config = dict(
    n_layer=8,
    d_model=192,
    experts_per_token=2,
    d_expert=224,
    router_score='sigmoid',
    normalize_top_k=True,
    init_std_router=0.00874,
    lr_router=0.00202,
    norm_eps=1e-05,
    tie_embeddings=True,
    lr=0.0026,
    train_tokens=917500000,
)
Below are experts of layer 5 (counted from 0) of a mixture-of-experts language model. Rows are named router (the router's row for the expert), up (a neuron's input weights, with its number), down (a neuron's output weights, with its number) and show model dimensions 0-191. Each number is 200 + 40 x the weight over its row's rms, rounded and kept within 0 to 999.
After each expert's rows: a language model's description of what the expert responds to; "comes after" lists some tokens at least twice as common just before its tokens as in all text. This comes from a sample of Wikipedia text that the model never trained on. Tokens count by the router's weight.

# expert 14
router,189,152,291,157,160,169,241,206,165,265,199,183,250,227,160,243,179,192,290,201,182,167,238,206,270,251,186,217,197,245,220,156,207,193,272,201,212,197,138,247,186,198,178,207,210,246,232,141,190,196,157,199,244,239,241,221,206,190,206,206,159,208,251,154,201,255,194,202,235,167,210,182,155,255,218,144,211,249,298,235,170,201,190,200,180,142,260,198,193,176,232,285,160,153,128,182,209,172,203,101,162,198,179,139,237,157,240,221,214,144,234,148,204,146,291,169,243,169,235,211,183,244,199,188,210,126,211,179,123,267,191,150,113,248,176,210,246,236,227,191,233,171,165,238,189,150,205,173,185,224,145,228,213,243,164,90,155,158,180,144,180,201,258,207,222,202,177,167,240,154,221,250,207,286,251,149,207,167,239,268,207,212,256,212,151,135,145,240,230,174,227,193
up0,268,268,227,158,119,263,294,237,287,241,184,208,195,206,172,174,125,175,241,182,160,257,239,221,228,174,218,236,171,147,221,118,204,174,175,195,173,229,217,235,218,176,135,269,211,182,203,199,181,223,163,150,244,251,242,133,216,222,215,172,125,157,266,205,248,202,226,213,257,218,230,237,178,163,184,203,226,169,168,174,199,203,193,208,191,216,165,143,235,285,149,177,136,203,168,205,175,159,210,310,240,182,215,170,244,239,222,203,162,150,205,238,178,193,190,257,255,219,237,239,174,231,183,290,242,215,160,162,227,149,225,173,292,210,184,189,204,290,212,224,168,274,223,144,226,208,122,237,117,211,181,224,162,233,228,148,191,194,238,197,207,266,220,220,162,188,182,199,194,176,300,161,145,279,167,211,231,207,208,217,164,211,202,195,264,164,164,197,270,234,190,223
down0,190,281,192,200,172,147,158,193,203,217,206,175,195,125,230,227,247,136,196,144,147,257,160,211,100,188,159,154,217,216,205,161,242,202,215,204,170,145,183,199,255,217,244,206,289,224,187,251,147,213,192,205,229,265,197,279,166,181,254,186,210,173,215,167,202,197,185,223,218,188,190,244,266,158,239,209,213,163,217,191,180,129,256,123,228,230,257,208,204,231,214,148,93,185,198,154,223,199,182,158,176,292,152,209,182,235,265,165,211,264,137,217,181,239,205,259,202,148,199,245,198,225,243,235,279,196,147,170,229,227,207,195,249,196,231,241,193,269,139,194,124,249,190,232,181,307,177,105,182,198,162,193,241,239,280,189,206,140,183,191,226,187,190,183,240,165,212,130,251,219,127,175,147,183,261,199,184,148,207,154,185,183,173,219,187,216,256,210,123,177,220,147
What it handles: Pipe cells opening wiki table rows in sports results and rosters, list dashes, semicolons, "2022:", plus "the" after prepositions such as during.
comes after: "\n", " of", " during", " for", " on", " under"

# expert 34
router,158,188,276,195,184,150,254,225,151,255,193,267,235,200,149,226,198,154,264,257,215,147,227,234,254,196,185,237,242,224,205,97,210,164,207,208,209,218,153,275,164,227,183,163,238,238,183,183,218,233,192,190,237,166,244,243,180,144,212,208,164,167,234,191,228,237,126,189,257,164,186,211,137,208,186,161,241,250,242,186,120,141,184,196,174,147,219,197,218,163,252,239,197,158,151,217,212,145,179,137,202,193,189,142,244,174,223,209,198,221,234,151,256,205,253,162,222,174,205,223,155,212,187,185,250,162,206,133,122,239,260,179,170,228,211,206,239,174,227,181,262,172,134,282,245,208,227,180,160,196,176,202,271,222,187,143,145,149,194,190,213,196,192,164,183,142,207,161,308,166,198,220,149,194,248,186,290,186,236,269,167,191,257,250,150,129,115,256,135,129,179,205
up0,229,205,206,198,136,258,265,221,273,261,190,207,192,246,242,187,113,190,196,165,200,239,173,210,207,249,233,231,140,118,269,127,214,132,180,211,164,219,197,215,287,198,149,201,151,194,205,213,148,207,206,145,188,266,192,179,181,172,239,113,138,220,287,168,238,197,208,205,255,253,225,264,167,183,247,211,193,188,172,231,203,222,183,236,230,233,264,141,212,266,133,187,199,197,204,248,166,158,206,272,243,171,161,215,222,177,217,257,148,141,220,221,123,194,168,218,219,133,198,201,176,227,202,247,227,209,211,193,222,221,219,229,229,214,234,213,171,300,230,238,193,291,223,155,238,260,125,235,179,198,198,200,184,211,237,173,213,157,205,218,194,265,285,178,150,206,179,221,185,171,307,188,132,266,180,210,237,196,245,213,152,200,226,224,255,161,137,184,286,178,159,170
down0,246,296,184,184,254,219,162,190,260,236,269,155,250,140,251,208,211,129,200,160,183,230,198,226,174,170,201,125,139,174,183,139,209,219,207,213,156,186,214,254,238,181,234,126,246,195,263,182,172,164,202,156,221,196,146,222,101,184,286,107,224,164,164,174,206,272,237,248,200,190,214,226,244,158,237,258,166,170,181,252,197,172,211,120,249,188,279,216,188,205,172,220,99,215,255,247,208,148,224,205,198,206,188,216,137,219,275,150,190,196,150,175,206,183,209,223,106,166,179,239,165,191,224,164,246,144,168,177,236,243,218,189,281,112,226,223,162,219,239,180,143,176,224,238,193,241,163,161,276,228,151,197,223,201,247,139,199,93,222,183,238,186,228,214,165,230,252,190,222,236,192,185,192,210,258,236,145,150,196,188,188,208,209,154,211,220,247,223,166,191,194,202
What it handles: Nouns for contests and results in sports prose, such as game, draw, season, match, bout, plus census and taxonomy headings.
comes after: " a", "-", ".", "==", " first", " classification"

# expert 2
router,121,216,240,178,159,138,211,206,214,255,203,266,253,208,188,186,180,160,254,213,173,104,212,192,211,197,149,203,217,241,204,148,205,154,194,195,238,197,177,188,152,220,149,164,215,195,194,177,176,191,175,176,234,232,303,267,169,190,208,222,242,180,235,119,175,164,206,204,195,168,170,212,129,189,226,161,224,200,297,119,169,130,165,195,136,100,214,202,206,141,224,249,165,155,175,212,187,143,188,149,176,222,157,114,208,162,165,206,232,208,212,198,227,177,257,134,185,205,200,175,151,203,197,212,207,192,186,213,135,240,230,131,118,232,167,220,163,204,198,163,183,144,137,251,166,111,202,272,157,130,164,155,212,203,243,145,174,139,162,196,182,205,192,188,199,168,178,164,208,193,201,200,246,170,246,154,310,142,202,267,210,148,259,209,161,211,146,254,133,129,173,206
up1,186,202,212,269,229,205,224,185,236,239,152,200,256,237,165,205,228,184,176,208,202,227,162,180,213,170,204,144,235,217,184,142,218,230,201,210,193,179,198,253,268,203,217,310,266,131,178,201,264,163,122,240,149,180,148,213,219,138,247,196,205,162,140,226,208,211,172,283,205,164,220,125,224,170,123,190,226,204,191,205,128,241,172,193,186,121,222,173,178,164,218,186,273,212,115,321,183,137,179,240,182,124,210,252,143,134,207,251,237,191,193,204,221,223,212,217,236,186,208,187,223,185,181,132,188,259,189,190,199,167,165,238,124,137,170,104,188,270,196,232,162,193,264,186,210,182,154,168,107,142,190,237,227,221,280,268,210,235,209,213,189,291,213,193,224,202,219,188,238,247,198,202,188,190,233,244,224,233,222,284,128,149,202,191,203,222,171,190,188,243,230,178
down1,235,180,158,195,233,216,175,154,139,166,235,123,233,219,197,179,149,210,293,230,210,201,275,253,181,246,179,192,159,257,239,206,234,216,204,186,179,230,192,193,195,216,314,116,180,212,221,220,165,248,124,178,182,292,236,181,177,186,149,273,189,252,264,185,194,150,257,149,157,163,235,227,208,203,143,198,175,194,259,190,159,176,220,118,236,216,145,262,200,167,232,230,167,205,205,114,168,222,224,136,196,192,150,225,226,245,212,201,196,200,235,215,229,186,166,180,178,245,155,193,210,267,167,196,229,230,315,195,156,215,199,222,225,132,157,234,217,113,173,132,204,122,218,162,256,247,219,153,211,242,188,172,173,135,177,272,171,223,201,232,212,157,201,266,170,195,175,157,262,222,178,218,168,165,280,166,270,224,207,261,178,237,236,188,174,190,216,139,190,143,199,161
What it handles: Sentence-final periods, often fused with years or quotes, plus paragraph line breaks and "of" after "One", such as "2019.", ").".
comes after: "\n", " one", "s", " season", " year", " some"

# expert 5
router,106,140,265,145,164,138,182,207,192,264,210,201,234,204,160,235,171,185,282,212,165,141,224,227,231,253,141,231,188,220,195,129,222,138,237,183,227,228,150,202,169,198,182,191,218,220,197,140,153,185,206,188,239,242,240,270,171,167,205,230,172,162,252,176,216,234,210,234,224,207,174,228,150,214,210,209,260,253,275,182,187,204,159,177,190,160,248,216,231,205,248,275,152,86,126,183,216,184,190,153,184,226,180,135,239,199,283,228,216,189,221,158,267,213,250,206,270,184,234,225,178,226,192,202,282,146,169,166,139,263,220,197,119,232,194,225,225,232,240,171,191,190,108,245,204,164,218,210,189,229,135,237,223,232,200,146,153,202,186,161,241,259,276,158,250,198,196,208,235,142,183,199,175,246,213,118,261,154,218,288,223,189,226,228,160,169,158,235,147,144,228,198
up0,289,220,193,188,140,284,266,189,253,232,182,202,173,251,206,213,75,193,151,204,175,255,196,179,215,157,194,233,128,151,238,83,172,234,182,188,217,219,140,182,250,178,173,228,205,196,147,206,222,220,219,191,227,221,269,159,171,180,224,178,221,196,213,166,240,235,201,202,288,237,255,255,179,235,218,186,182,158,182,204,160,200,177,186,215,253,190,110,196,336,130,167,200,170,208,198,218,179,194,237,212,159,183,246,211,195,235,238,160,159,195,220,145,197,198,233,296,166,219,225,205,219,212,271,243,221,181,189,235,167,188,167,267,198,243,157,222,294,215,208,193,262,205,169,242,242,165,231,92,197,146,254,175,207,224,174,206,175,233,219,212,207,252,228,164,183,131,221,203,112,287,177,181,250,194,185,231,192,229,187,155,200,201,213,251,175,191,184,286,200,162,251
down0,198,266,206,202,178,202,110,198,177,260,219,146,183,117,230,170,199,192,180,131,206,213,211,246,146,217,115,163,199,198,178,207,225,155,209,207,167,141,187,251,264,200,195,194,286,140,202,225,187,193,205,179,167,257,143,224,189,163,277,213,194,223,221,148,210,202,203,204,184,191,197,235,235,149,230,205,221,154,204,205,190,243,269,133,223,258,230,183,195,274,217,173,196,177,188,140,194,141,156,245,256,260,205,264,141,267,279,107,182,211,183,240,150,211,228,166,172,182,185,243,163,265,190,196,264,148,135,177,163,246,145,145,296,151,205,220,174,217,163,241,161,173,194,170,203,277,193,169,272,216,210,228,230,180,251,163,239,142,154,225,239,259,252,156,143,170,254,175,267,230,195,205,171,213,287,228,167,177,211,200,166,238,198,218,152,232,254,164,130,186,193,147
What it handles: Mostly "the"/"The" and small numbers opening a noun phrase in plot summaries and narratives, e.g. the following day, the trio, three children.
comes after: ".", " and", ",", " of", " for", " with"

# expert 16
router,152,166,214,174,150,205,183,185,160,258,128,270,229,188,174,199,184,155,287,199,177,185,203,245,188,200,124,202,228,245,170,153,222,137,215,212,222,211,183,211,199,192,90,138,257,246,162,179,176,200,214,195,174,248,237,229,231,176,163,154,229,202,280,162,199,275,185,185,204,180,171,234,159,232,215,165,229,204,255,213,117,122,215,173,171,157,225,217,182,155,216,211,114,93,153,258,240,166,218,145,242,232,203,129,216,151,207,197,154,214,198,157,232,130,247,136,219,204,191,195,124,185,189,191,244,154,186,183,95,217,188,124,170,237,209,239,198,187,177,95,210,166,170,201,169,124,156,244,168,158,213,171,142,190,230,181,191,186,173,193,218,180,179,198,213,141,198,171,215,208,184,206,263,189,234,235,231,121,257,225,165,179,233,170,148,206,137,240,116,130,171,219
up0,238,255,185,231,96,266,266,239,278,254,209,217,190,244,179,225,133,172,114,217,120,227,218,217,227,195,205,264,117,214,221,174,165,237,190,203,260,255,181,225,256,235,177,234,213,192,195,286,170,212,234,191,187,235,209,160,172,200,273,173,112,215,288,179,206,181,196,205,265,184,247,181,192,149,197,191,220,155,192,214,168,203,207,163,183,220,165,207,239,279,96,151,198,188,129,215,196,119,264,273,255,146,157,184,177,246,213,216,203,178,186,232,159,139,192,218,227,170,210,300,212,232,226,234,254,252,197,213,239,181,230,261,231,179,256,183,160,226,234,178,193,269,244,173,247,230,126,208,136,199,164,212,186,222,228,236,190,191,207,198,218,223,272,228,194,174,158,269,183,221,216,165,197,243,165,231,233,194,204,201,190,215,197,204,237,123,122,183,236,255,151,233
down0,263,203,236,248,175,200,141,165,199,180,274,188,226,168,275,267,150,170,217,178,191,231,202,169,243,239,128,145,100,247,197,149,252,169,228,226,228,183,140,249,247,236,193,234,282,169,154,218,184,192,234,175,201,159,144,190,188,115,301,178,177,168,179,199,141,176,155,213,214,151,191,225,251,155,219,221,213,139,267,248,226,205,251,136,186,235,238,197,203,247,208,199,121,162,220,207,172,172,214,240,213,185,194,264,221,198,190,180,211,155,210,136,171,181,214,204,158,192,229,248,197,249,213,157,258,188,213,200,206,237,143,196,306,123,259,217,246,235,255,196,178,226,152,196,241,236,221,162,217,153,215,230,237,164,229,95,123,162,164,196,193,191,207,167,172,139,209,153,261,234,114,207,126,190,209,197,180,159,211,219,208,228,291,204,180,199,223,272,153,183,190,204
What it handles: Section heading markers and titles like == History ==, See also, Career highlights, plus line breaks ending list items.
comes after: "==", ".", "\n", "---|---|---|---|", "===", " =="

# expert 11
router,199,166,265,149,191,185,194,168,198,263,213,211,220,196,121,234,190,195,254,169,217,148,256,199,229,227,209,226,205,185,225,160,181,183,189,170,207,202,199,207,143,190,142,226,204,210,199,146,173,189,158,168,247,233,250,243,146,178,216,172,179,147,247,145,218,215,157,198,243,184,202,234,84,248,180,156,235,268,296,217,180,162,138,207,141,109,236,144,214,167,200,280,174,156,170,177,171,182,206,118,169,217,192,116,241,262,204,243,245,198,247,152,289,214,284,141,212,192,213,201,183,225,223,186,250,164,178,212,174,257,196,194,125,276,157,237,220,194,233,166,213,159,184,248,166,146,235,168,149,242,155,210,245,233,191,99,146,107,191,198,234,219,245,187,257,196,202,205,228,187,200,253,205,231,210,179,255,214,205,271,204,203,231,230,132,135,141,234,141,167,170,237
up0,229,216,219,184,137,290,258,221,258,257,149,219,206,250,176,236,141,194,176,177,119,292,191,201,268,190,230,238,99,134,268,141,183,178,153,210,141,212,206,235,250,168,205,215,229,125,154,190,139,158,195,136,203,223,187,186,183,182,222,124,222,223,259,209,243,229,162,226,223,278,291,232,182,237,198,238,199,175,203,184,188,196,147,210,196,230,224,142,245,229,125,182,218,180,194,235,179,222,205,229,232,184,155,206,208,208,255,262,201,183,181,210,167,199,198,258,256,208,222,218,197,220,182,285,231,208,181,174,239,156,175,188,186,175,208,211,214,286,216,217,231,248,208,182,267,197,157,238,134,173,207,192,142,233,272,159,205,248,203,207,219,232,217,222,98,194,189,275,246,140,294,173,139,257,179,238,267,203,196,201,228,234,174,168,238,178,123,219,264,234,171,196
down0,218,260,234,207,229,217,144,144,208,184,225,188,232,126,253,163,215,192,174,165,177,237,218,174,204,253,163,81,176,251,206,174,248,212,234,231,236,172,178,236,244,181,188,188,303,204,226,171,175,157,177,221,233,251,128,233,147,159,273,174,194,259,235,176,177,179,189,224,206,215,197,246,228,163,221,278,199,201,214,226,220,217,176,222,213,203,182,227,190,231,170,129,149,172,188,148,136,201,200,241,229,217,172,268,160,242,182,96,130,205,153,166,179,212,201,228,203,114,226,214,188,211,241,185,229,151,191,190,200,216,150,193,298,211,238,234,322,239,191,200,173,174,171,260,215,320,205,126,197,213,153,155,195,193,231,123,183,108,229,236,194,185,175,124,184,179,248,199,198,175,219,159,166,197,248,268,197,216,165,247,129,227,170,252,190,208,227,188,124,248,197,199
What it handles: Compass words, place-name starts and spatial prepositions in geographic or route text, such as North, New York, San Francisco, under, between.
comes after: " the", " located", " in", " south", " north", ":"

# expert 37
router,163,183,281,171,198,148,245,204,214,249,216,195,234,191,152,270,188,191,255,166,176,148,260,222,239,260,202,242,212,238,203,166,219,217,282,166,239,206,193,254,200,222,166,241,194,213,218,153,179,193,193,189,256,222,241,228,193,173,247,178,197,163,212,170,253,203,176,225,274,162,222,240,135,237,208,170,225,240,297,226,195,198,178,213,186,131,265,205,245,164,265,244,153,138,163,202,177,164,186,105,167,213,214,98,228,205,233,218,184,154,212,160,232,164,296,202,266,141,228,247,191,253,226,210,275,139,210,211,141,236,244,207,120,236,157,244,221,200,240,188,225,189,104,258,186,153,216,171,197,258,146,233,234,255,199,117,159,183,181,148,239,245,216,223,226,214,178,212,250,165,177,269,200,234,253,159,245,198,246,262,181,212,229,231,164,135,137,240,197,176,176,240
up0,218,201,191,197,152,243,318,230,271,250,228,248,182,232,240,170,82,139,202,144,150,249,205,201,251,213,226,217,162,144,201,181,197,185,158,186,219,203,138,239,258,170,179,197,261,160,192,237,201,191,197,207,209,231,225,150,152,241,203,156,162,235,230,197,227,213,125,206,255,218,253,258,188,208,242,194,195,182,182,217,112,231,251,173,192,220,230,123,195,275,176,192,169,165,219,220,154,165,237,269,233,122,193,184,257,226,189,175,164,157,218,254,194,210,189,232,241,170,255,218,156,239,224,309,251,250,229,212,225,239,251,206,218,198,199,170,223,302,248,208,190,250,193,160,256,224,163,199,138,212,171,255,104,170,262,169,205,188,219,211,238,175,250,228,97,188,213,265,201,171,271,186,173,212,234,239,226,200,220,196,178,239,233,185,239,162,166,194,290,226,169,201
down0,273,250,179,207,227,210,130,218,200,212,242,202,215,149,286,220,245,178,198,150,199,278,190,243,205,157,205,127,178,172,228,71,214,172,180,209,186,148,219,236,238,248,230,230,278,200,176,230,188,180,205,226,200,206,143,216,169,160,236,179,218,149,228,228,149,154,179,187,193,198,192,271,277,162,206,210,157,151,208,185,230,136,300,99,149,215,250,217,259,231,195,133,153,221,225,218,236,132,196,206,198,183,192,250,137,248,237,154,182,221,203,190,212,188,248,258,121,111,193,208,171,214,244,158,243,202,206,198,159,227,176,147,277,174,195,213,207,211,191,217,188,190,171,267,150,308,209,155,193,235,149,155,192,149,235,103,199,152,171,216,236,229,233,182,169,171,293,200,250,246,174,211,145,204,258,235,157,148,182,224,206,184,170,228,210,193,235,229,151,214,196,187
What it handles: The word the and the cells of table rows, especially election results with candidate and party columns, plus fragments inside Indic-language titles.
comes after: " ", " in", " of", " by", " from", " at"

# expert 28
router,142,175,282,169,179,205,239,193,230,216,201,225,232,194,165,259,172,169,284,173,162,153,274,233,227,281,199,234,191,197,191,130,204,211,225,173,222,183,147,215,160,208,132,224,190,209,222,157,208,214,194,213,233,215,255,240,188,184,250,147,197,169,231,159,199,257,189,191,235,197,173,262,92,269,229,132,219,256,274,279,177,163,194,258,190,130,249,193,207,186,244,236,137,163,143,197,208,199,175,158,196,246,211,143,278,205,220,267,206,155,221,148,237,199,298,182,222,168,203,199,209,226,191,170,218,189,210,145,163,278,231,241,128,248,190,202,238,174,223,183,259,164,137,257,165,167,227,134,208,223,176,212,263,254,170,156,149,134,183,167,230,202,236,212,262,206,196,205,244,211,218,220,194,240,242,152,278,208,238,277,236,186,250,253,132,161,151,248,143,182,200,218
up0,230,229,191,149,135,253,243,212,282,238,231,248,226,244,172,222,136,175,187,175,155,258,249,226,258,227,232,295,101,163,215,150,216,231,174,187,162,243,166,216,222,164,129,219,200,186,225,225,212,229,217,189,194,253,188,150,130,187,228,147,205,227,252,248,268,197,154,208,202,236,227,234,183,170,244,222,186,159,189,172,197,200,170,203,177,200,211,99,201,284,164,196,205,196,171,249,145,110,249,218,218,182,174,168,255,228,199,200,190,177,230,230,142,176,206,222,215,173,239,244,169,222,189,243,231,215,223,230,257,195,204,247,250,224,230,191,214,281,255,227,185,272,188,162,290,267,101,232,144,218,164,247,167,244,278,163,161,179,262,239,190,283,262,214,146,178,157,207,200,221,265,163,143,229,165,217,241,169,190,222,192,202,210,259,203,171,155,155,264,191,162,246
down0,259,261,170,214,167,240,145,216,195,167,246,205,170,128,194,209,219,158,172,183,133,254,216,247,184,217,109,142,150,220,228,143,173,209,212,223,211,201,210,229,253,219,231,195,239,259,207,209,201,211,241,190,253,230,171,214,151,113,317,197,233,173,210,207,125,142,115,262,181,185,208,229,236,152,273,190,128,180,242,205,187,165,256,160,205,226,242,207,239,183,230,189,127,201,180,124,179,143,175,205,191,234,156,232,159,223,227,173,164,216,102,165,184,236,232,286,181,138,173,231,199,253,211,150,309,183,206,240,206,271,147,170,299,154,214,204,212,237,235,196,202,166,170,168,156,245,234,133,272,190,145,179,235,171,262,164,179,123,196,210,241,247,230,213,164,211,240,182,246,228,183,175,162,187,226,225,177,142,181,234,184,223,224,207,167,219,229,201,191,147,176,186
What it handles: Common nouns used inside proper names, mostly geographic features after "the", such as River, Line, Run, Bay, Dam, Mill, Sun.
comes after: " the", " The", " a", "The", " two", " his"

# expert 50
router,160,190,241,156,128,168,243,218,177,223,232,228,221,260,186,232,201,169,298,200,165,175,230,227,236,245,186,192,253,171,215,131,199,166,274,160,181,206,161,264,186,238,75,169,194,172,190,153,166,221,223,190,227,229,237,243,176,180,232,187,211,160,252,126,203,222,228,189,241,157,210,205,158,232,191,152,249,251,286,217,185,159,180,188,185,155,242,176,215,188,232,267,110,125,207,232,223,187,197,87,161,216,192,131,271,166,197,221,227,193,176,192,201,205,231,173,241,198,238,239,188,224,177,182,211,180,202,184,118,221,186,202,139,254,101,205,214,218,180,214,242,180,127,240,212,148,195,196,164,182,149,219,232,227,182,135,135,164,142,197,245,228,238,208,280,196,204,150,229,174,227,232,234,242,247,161,274,214,234,296,188,194,244,224,131,167,127,205,144,137,214,198
up0,256,218,207,218,145,211,284,214,225,228,159,233,143,243,157,202,171,236,217,133,133,311,220,225,164,203,203,273,125,152,264,118,189,166,167,155,165,280,225,194,235,186,185,179,212,146,191,203,204,189,210,121,144,252,253,184,201,167,224,114,217,204,272,220,228,190,168,140,299,214,220,211,179,188,178,204,210,169,188,178,145,245,201,198,253,228,207,152,206,295,129,206,231,217,207,224,165,149,254,271,256,124,202,184,241,262,212,222,182,230,213,188,103,231,199,243,260,188,194,216,158,250,206,256,235,256,205,190,217,187,228,188,250,168,204,209,162,264,217,194,182,240,218,149,250,209,126,216,168,221,161,184,203,218,269,198,235,185,214,213,208,200,224,235,128,180,177,217,161,150,265,154,186,289,189,177,270,195,187,221,222,210,188,245,238,198,210,172,258,240,138,207
down0,199,255,108,212,176,134,169,163,245,251,179,169,220,144,225,252,208,207,174,186,179,268,188,186,137,210,158,173,171,200,238,175,203,196,198,219,158,134,200,226,258,208,287,186,254,218,154,230,169,173,203,200,227,212,181,277,148,172,273,209,146,153,235,227,158,138,174,199,198,173,184,275,280,157,249,223,176,141,288,143,184,215,206,231,244,148,187,186,207,296,200,126,70,174,271,182,202,151,149,247,139,237,141,228,140,212,251,114,212,204,198,188,147,204,219,221,183,196,166,207,212,223,251,214,276,239,208,161,162,189,212,210,254,214,203,239,201,235,236,243,138,189,196,224,207,230,171,131,261,204,147,193,200,169,230,145,208,142,196,182,194,239,156,227,175,195,237,208,264,228,206,248,152,225,271,177,157,192,213,168,165,266,257,243,138,210,229,211,203,197,222,193
What it handles: Coordinating words joining phrases or adjectives, mostly "and", also or, nor, ampersands and slashes, as in "best and truest".
comes after: ",", "s", " well", " rather", " 0", "ing"

# expert 20
router,122,181,283,209,191,196,249,199,192,261,211,196,221,223,174,253,209,185,269,191,184,144,247,257,273,271,210,244,188,178,183,130,234,157,261,149,186,211,140,231,182,211,145,185,204,238,237,163,175,209,213,216,238,240,217,253,189,174,198,196,189,193,212,154,210,198,179,167,236,182,207,224,116,218,207,148,246,222,275,232,154,164,178,235,195,130,275,189,232,198,241,218,160,162,157,207,194,137,217,115,192,234,193,143,238,174,223,227,189,162,235,135,274,170,273,211,213,157,206,244,161,240,160,181,215,149,245,208,166,258,277,219,151,244,187,218,218,240,221,185,254,179,131,255,201,133,217,165,146,217,130,244,233,238,157,131,132,145,186,163,231,203,219,219,266,210,207,194,264,202,181,215,196,221,260,159,229,227,234,264,230,217,274,260,103,137,170,255,193,194,187,256
up0,227,213,192,197,148,246,288,198,291,238,227,239,216,288,165,228,162,176,173,176,159,273,218,199,216,203,228,233,116,186,220,141,217,201,180,212,181,218,135,221,176,143,169,242,214,153,205,224,170,153,230,192,209,242,264,152,119,199,219,135,194,214,237,225,221,227,195,224,253,217,267,260,200,197,267,193,226,145,179,179,123,203,185,182,217,240,250,124,227,281,150,213,155,219,207,209,194,138,230,219,288,189,229,241,256,232,242,244,220,133,174,237,150,195,207,211,256,167,192,240,171,216,196,235,274,233,170,169,222,188,196,221,238,173,220,187,180,286,262,213,226,260,219,154,289,231,118,218,127,178,161,234,146,170,271,184,174,208,216,198,196,257,231,186,151,179,180,204,212,161,258,160,190,256,167,205,251,204,192,206,232,190,211,202,263,138,148,239,275,170,116,210
down0,232,195,217,223,230,254,161,204,192,196,274,211,226,143,235,240,228,152,180,143,164,232,211,238,202,209,180,146,160,246,205,141,208,157,240,228,217,142,195,258,271,156,220,223,264,209,225,184,137,207,209,178,265,254,178,194,172,145,271,155,214,164,214,208,195,209,147,227,216,183,209,254,258,85,197,197,178,164,218,167,132,150,212,202,219,221,257,207,240,227,204,129,110,166,213,203,146,151,240,198,188,212,168,227,149,223,267,117,188,191,201,159,172,208,213,282,174,143,201,227,180,193,234,145,266,130,162,224,175,221,210,184,274,100,204,239,250,226,235,212,159,252,187,199,138,276,170,188,289,226,201,163,250,165,268,154,211,121,191,187,260,193,213,167,169,153,206,185,241,181,223,204,176,234,272,243,166,150,228,228,164,171,178,178,189,230,253,161,121,228,216,160
What it handles: Abstract head nouns after the/this, such as process, case, factors, period, and auxiliaries like be, was, is in explanatory prose.
comes after: " the", " this", " This", " The", " a", " his"

# expert 9
router,151,147,250,160,169,160,204,268,185,244,214,183,209,204,158,195,201,114,261,189,191,173,246,239,230,218,198,242,240,222,171,131,180,147,220,138,202,150,179,255,178,195,126,218,156,242,214,142,180,194,150,172,228,194,239,271,189,209,163,196,196,178,217,147,247,191,192,181,164,141,149,238,95,243,202,175,287,277,259,195,160,182,177,198,146,143,231,196,213,205,273,315,174,117,157,196,207,152,167,106,134,185,174,101,246,204,201,169,225,207,170,165,250,204,259,174,228,173,227,195,173,194,241,215,223,171,162,208,145,221,246,200,122,232,200,233,205,183,229,183,190,208,156,198,175,115,241,243,191,214,182,184,257,215,191,192,149,197,225,175,223,250,217,177,245,184,210,179,243,185,226,214,198,256,243,137,285,183,261,262,170,227,235,227,166,141,114,200,191,151,188,192
up0,284,205,216,193,155,232,271,236,291,230,179,218,191,255,173,232,114,189,163,189,176,245,224,172,182,208,197,228,122,144,245,147,150,201,180,207,221,231,240,167,255,210,167,248,208,166,188,155,154,282,206,154,171,210,237,125,171,215,235,186,193,225,240,184,242,156,193,169,197,221,247,255,182,151,259,186,201,178,199,191,209,157,153,197,201,256,239,142,223,278,122,194,225,204,207,221,147,258,199,282,237,191,197,210,219,226,217,188,162,131,223,224,169,238,207,264,271,206,204,235,195,187,215,249,234,187,174,192,224,138,209,234,293,185,248,215,147,308,243,246,160,246,200,138,286,237,95,219,107,219,181,204,183,148,252,150,229,201,200,168,181,213,237,224,121,196,204,235,197,182,238,163,137,271,216,183,265,203,242,238,186,217,196,172,235,152,157,176,239,200,185,225
down0,232,257,115,256,247,197,152,157,187,237,238,153,234,144,209,245,207,167,188,204,166,284,174,223,173,193,176,116,242,214,202,143,238,143,195,279,227,144,241,227,250,203,270,180,277,207,142,179,181,229,202,213,169,238,157,277,203,185,206,194,156,187,220,196,198,164,154,186,175,164,170,244,230,167,238,220,201,164,171,178,163,214,255,200,171,192,252,197,231,221,193,135,150,200,164,132,205,233,224,259,211,239,222,256,175,209,222,132,160,234,149,227,184,180,227,283,137,164,233,250,169,203,197,207,323,185,196,197,231,249,202,164,317,198,233,226,227,268,170,221,178,260,197,201,154,218,178,143,294,262,212,136,183,194,179,164,223,165,147,204,237,212,252,153,211,168,264,207,232,195,168,172,216,145,219,163,231,190,173,181,152,218,130,148,178,175,228,225,136,128,187,138
What it handles: Prepositions starting a phrase, mostly by, with, for, without, plus sentence-initial For, By, Despite, as in "persecuted by", "For her performance".
comes after: "ed", ",", ".", " along", " directed", " used"